Below are experts of layer 5 (counted from 0) of a mixture-of-experts language model. Rows are named gate (a neuron's input weights, with its number), up (a neuron's input weights, with its number) and show model dimensions 0-31. Each number is 128 + 24 x the weight over its row's rms, rounded and kept within 0 to 255.
Before each expert's rows: a language model's description of what the expert responds to. This comes from a sample of Wikipedia text that the model never trained on.

# expert 13
Description: Section heading equals signs. The closing = of wiki section headings like ==Reception== and ==Geography==, plus dashes in table separator rows and some heading word starts.
gate0 [110 154 146 120 129 169 154  92 112 170 124 142 119 152 132 166 132 177 124 132 144 143 129 131 155 126 107 123 156 110 126 122]
up0 [155 129 102 157 130 159 139 109 130  94 124 174 118 134 181 140 115 118 111 134 113 133 110 141 123 131 123 128 118 141 133  73]

# expert 2
Description: Sports text fragments. Word pieces, hyphens and brackets inside names and tables in sports articles, such as quarter-finals, Europa, Timberwolves and Pirlo.
gate0 [115 122 124 134 132 126 150  97 135 157 126 149  77 113 112 105 132 171 110 132 148 113 131 122 143 133 156 132 120  72 131 127]
up0 [131 129 148  86 116 111 146 152 124 118 121 135  78 137 125 148  98 145 101 139 154 103 144 155 117 180 109 135 126 139 153 150]

# expert 20
Description: Mid-word fragments. Middle pieces of words split after prefixes or hyphens, such as readable, microfinance, unprecedented, makeup and predecessor.
gate0 [109 151 109 105 150 139  88 119 101 152 103 127  91 140  91 149  76  85  97 116 130 138 113 134 156 147 166 155  94 161  85  92]
up0 [146 121 142 137  95  98 162 146 136 108 136 159 134  69 152 114 130 134 172 150 137 141 130 153 137 136 111 146 112 134 153 143]

# expert 33
Description: Occupation words. Occupation and role nouns or their endings after a person's name, such as guitar-ist, film-maker, historian, archbish-op, author, producer.
gate0 [104 112 120 114 107 128 154 110 102 131 112  60  98 137 116 156 123 118 107 113 122 127  79 136 113 154 139 127 123 103 143 112]
up0 [183 123 104 135 154 127 115 138 161 153 147 138 133 113 125 139 131 159 132 157 144 109 133 137 158 126  97  63 115  77 154 165]

# expert 47
Description: List commas. Commas, mostly separating items in lists of names, places or countries, as in cast lists and university or town enumerations.
gate0 [ 92 141 125 153 133 133 157 130 127 136 148 140 116 149 112 124  83  79 138 137 119  89 104 134 150 124 135 155  96 127 111 126]
up0 [ 97 107 118 164  98 150 119 146  92 114 153 119 111 149 124 127  96 131 140 101 140 126 134 108 167 142 141 175 142  70 114 105]

# expert 16
Description: Infobox line breaks. Line breaks ending infobox fields before the next dash item, plus capital letters, table pipes and semicolons in lists and data tables.
gate0 [111 151  95 120 118 107 145 129 105 167 146 154 122 120 125 123 120 136 125 101 136  87 109 122 122 104 176 156 143 119 148 128]
up0 [134 130 129 140 105 155 143 106 123 124 129 139 130 127 135  91 121 128 196 150 130 124 117 146  79 156 117 135 148 141  73 118]

# expert 0
Description: Lowercase word-initial fragments. Short lowercase word-start pieces after articles, later completed by a suffix, such as sun(set), cl(uster), med(alists), dep(ression).
gate0 [106 137 166 114 130 144 145  88 173 152 155  95 117 107  75 164 111 126  82 125 117 124  86 135 131 117 130 134 132  82 101 115]
up0 [150 122 151 107 154 111 115 131 168 145  99 129  80 137 124 116 118  80  89  97 122 145 144 120 115 158 145 129 165 125 123 116]

# expert 57
Description: Personal names. First names and surname pieces of people, such as David, Thomas, Kevin, McC-arth-y, Davis-on, often in sports or credits text.
gate0 [118 173 137 127 146 127 112 134 133 130 147 137 136 147 147 149 134 105 150 142  90 132 196 133 134 148 176  97 127 106 119  84]
up0 [151 106 151 151 124 132 128  96  83 154 132 104 125 146 151 147  75 165 150 175 118 140 164 133 157 143 151 110 169 125  99 135]

# expert 21
Description: Unit and word pieces. Units and abbreviations in ship and building specs such as ihp, ft, p.m., plus plural endings and modal verbs like could.
gate0 [ 87 104 132 103  91 102 131 137 160 195 139 132 119 126 112 141  74 131 119 144 162 110 132 145 109 135 152 144 161  98  86 129]
up0 [ 93 126 107 128 112 148 118  95 100 105 112 151 131 137 149 140 139 142 159 108 158  99  86 147  78  83 123 150 105 156  89 128]

# expert 11
Description: Name pieces, section breaks. Word pieces inside foreign or unusual personal names (Ts, Yas, Abd, He-ph-thalite) and line breaks or = starting headings in biographical infoboxes.
gate0 [109 117 137  79 105 123  75 150 123 183 115 108 152 134  75 156  91 119 137 122 135 137 126 125 163 127 146 175 150  30 131 132]
up0 [125 120 144 145 133 156 144 135 144  91 138 101  96 128 147 136 152 159 107 118 180 144 133 162 143 135  98 110  81 161 127 123]

# expert 29
Description: Narrative predicate words. Verbs, auxiliaries and plural endings in plot or event narration right after a subject, like was, were, agreed, decided, allowed, However.
gate0 [ 90 173 116  92 139 192 132 122 161 146 140  94 125 141  98 129 152 148 136 141 125 127 112 154 146 130 161 144 112 137 126 144]
up0 [ 86 144  91  88 102 139 150 111 117  99 133 100  94  95  82 128 113 110 175 141 176 153 121 135 113 124 139 109 136 145 122 140]

# expert 31
Description: Infobox and table labels. Field labels and separators in infoboxes and stat tables, such as Career, Population, Density, Died, ISBN, and the / and | between columns.
gate0 [162  98 162  90 119 134 111 113 131 145 116  97 131 124 159 131 112  82 105 174 161 124 168 147 159 133 120 155 152 114 103  80]
up0 [115  93 120 148 152 156 174 148 116  86 171 148 144 153 174 119 128 145 121 139 104 114 112 132 135 123 121 119 120  93 165 107]

# expert 32
Description: Commas after noun phrases. Commas right after a subject or name phrase, before an apposition or relative clause, such as "First Baptist Church of Selma," and "Wordsworth,".
gate0 [117 139 129  93 126 122 131  92 128 152 136 141 115 169  98 157 103 120  82 146 132 169 110 139 140 128 151 161 103 136 102 123]
up0 [161 142 121 115 101  95 159 134 169 131 102 125 126 101 102 128 157 127 133 132 144 147 133 138 143 125 121 136 134 118 172 133]

# expert 30
Description: Single capital letters. Lone capitals and initial letter pieces, often math variables in LaTeX, abbreviations and table codes, such as $P_4$, L.A., Sw(ifts).
gate0 [149 135 138 122 156 141 127 113 121 121 142 151 122 147  94 121 119  64 133 107 109 159 134 182 132  97  86 157 111 121 127 127]
up0 [141 159 119 147 176 108 103 128 159 124 112 140 114 110 138 140 128  65 109 115 147 105 128 164 139 133 108 126 128 127 152 157]

# expert 5
Description: Catalog and listing fields. Tokens inside structured listings such as minor-planet discovery tables, label credits and publication names, e.g. Press, News, Label, Kitt Peak separators.
gate0 [136 176 115 135 153 145 121 115 108 147 151 135 121 118 104 154  65 124 116 141 144  89 158 143  74 160 126 109  89 138  68 101]
up0 [ 85 110 120 129 101 125 132 120 134 115 126 158 128 103 141 130 117  64 114 133 132 138 103 116 136  97 147 139 199 133 188 137]

# expert 63
Description: Table cells, pronouns, ratings. Table separators and numbers in election and sports stats tables, pronouns and had/has, ratings like 3/5, and football positions MF, FW.
gate0 [113 111 140 134 129 136 128  97 120 127 120 157 117 192  93 177 125  70 121 116 105 131 138 183 128 111 118 143  90 153 127 126]
up0 [107 164 148 123 168 125 117 127 170 119 142  94 140 121 125 110 116 127 148 152 151 128 107 123 118 137 146  97 209 114 173  99]

# expert 38
Description: List dashes, name starts. Line-initial dashes in infobox and list items such as "- Producer:", hyphens inside names like Win-Tron, and first name pieces like Dr, Le, Stephen.
gate0 [149 128  96 133 129 113 120 150  82 134 127  74 101 138 104 166 105 146 155 173 133 105 120 111 161 135 142 144 100 132 135 132]
up0 [101  95 152 199 137 168 100 126 138 175 135 101 101 132 128 138 132 169  96 113 163 116 108 141 114 109 141 171 144 106 136  85]

# expert 23
Description: Word-ending suffixes. Final suffix pieces completing a word, like -ly, -ed, -ted, -ous (freely, Shared, based), often in music album and song listings.
gate0 [167 131 162 118  85 156 115 143 129 149 167 151 154 126 104 128 150 137 102 137 110 137  98 133 152 104 111 144 120  70  89  97]
up0 [125 143 126 125 130  83 143 116 144 123  98 111 114 143 131 139 106 125 142 139 118 114 149 148  71 145 139 118 108 119 164 147]

# expert 62
Description: Word-final pieces. Last pieces ending names and nouns, often plural s or e, such as Lines, Racecourse, liberalism, adopts and Castle, before commas or periods.
gate0 [117  87  88 126  95 155 168 123 157 132 120 167 114 117 132  91 182 145 122 118  79  86 137 149 115 138 156 172 151 136 123 155]
up0 [104 110 135 115 164 107  91  80 131 120 151 109 117 141  94  97 136 104 104 113 120 120  98 104 107 113 136 146 140 132 102 113]

# expert 54
Description: Definite articles and determiners. The, this, his, its and ordinal or temporal adjectives opening a noun phrase, such as the original cover, the old road, second.
gate0 [137 152 140 102 134 131  81 157 126 133 105  97 129 186 146 135 133  97 142 120 127 101 105 119 160 115 147 147  89 133  87  49]
up0 [ 86 134 145 115  91 157 120 149 151 127 157 133 120 154 101 135 135  97 149 114 145  99 156 147 157 161 119 140 120 118 139 112]

# expert 43
Description: Word-final pieces in prose. Last pieces of common nouns and names finishing a phrase before punctuation, such as gu-y, mother, children, cancer, youth, and coordinate digits.
gate0 [ 90 178 178 117 100 146  86 150 129 160 120  87 117 128 158 116  79 107 120 145 129 106  87 114 164 109 148 147  78 137  82 107]
up0 [121  87 123 106 125 142  70 115  81 160 157  99 136 128 162 120 102 173 115 112 113 151 116 132  95 157 125 143  88 142 138 116]

# expert 40
Description: East Asian name syllables. Syllable pieces in Chinese, Korean and Japanese romanized names, such as ou in Suzhou, ang in Jiang, ong in Yeongnam, gi.
gate0 [103 132  99 107 137 120 172 130 134 114 147 153 140 125 128 162 120 176 132 161 131  98 123 128 153  61 133 135 152 126  96  90]
up0 [ 91 105 161 117 120 112 156 189 100 119  94 147 127 133 166 105 115  75 100 149 158 141 105 139 157  79  97 132 165 129 109 113]

# expert 28
Description: Romance and Slavic syllables. Mid-word syllables in Portuguese, Italian, Slavic and Romanian names and words, such as to in Bebeto, po in Petrópolis, del, ulu.
gate0 [104 180 131 142 154 141  93 131 108 156 149 115 146 137 108 122 124  88  95 128 139  71  82 119 140 132 141 136 118  83 132  96]
up0 [155 147 153 134 115 136 157 136 192 155 114 124 133 147  77 140 179 154 110 148 130 109 118 147 161 144 133 141 161 127 135  92]

# expert 42
Description: List item dashes. Dash or pipe marking a new line's list item or table row, in bibliographies, credits and infobox-style fact lists.
gate0 [132 125 138  94 139 146 112 117 156 144 125 125 126  96 130 125  96 147 138 102 122 108 114 122 104 153  97 140 124  99 121 132]
up0 [150 136 104  87 112 118  95  85 118 148 130 145 129 140 147 122 134 132  97 149 142  86 118 128 135 171 130 115 149 134 125 125]

# expert 56
Description: Review and compound hyphens. Hyphens in compounds such as well-received, well-known and highest-opening, and words like AllMusic, List and non in album and film reception text.
gate0 [162 163  93 140  92 139 170 112 153 145 112 149  94 138  89 116 121 122 151 163 136 104 128 153 111 101 148 157 139  90 162  98]
up0 [102 156 126 142 147  74 112  95 138  85 110 148 109 116 145 122 123  91 127 182 125  98 100 122 129 172 139 127 100 132 113 174]

# expert 25
Description: Verbs after auxiliaries. Main verbs and their endings following to, would, was or a subject in narrative prose, such as investig-ate, decided, recognized, demand-s.
gate0 [ 84 141 143 129 162 224 164 117 113 147  91  84 119 112 127 134 100 113 150 127 106 156 141 165 118 117 137 142 148 158 151 138]
up0 [124 100 144 189 112  58 180 112 130 180 138 160 164  75 130  98 126 131 107 158 124 112 144 147 140  97 112 119 153 130 146 103]

# expert 48
Description: Articles and prominence adjectives. Indefinite articles, commas in lists, and adjectives of importance after a or is, such as an active role, main, largest, popular.
gate0 [140 110 162 109 147 135 136 147 125 144 154 152  63 137 132 129 151  78 131 136 143 118  95 135 127 108 139 114 112 115 126 120]
up0 [130  83 121 108 144 102 152 115 143 131 114 160 141 122 133 126  95  98 136 112 141 127 120 120 145 153  95 142 106 110  86  92]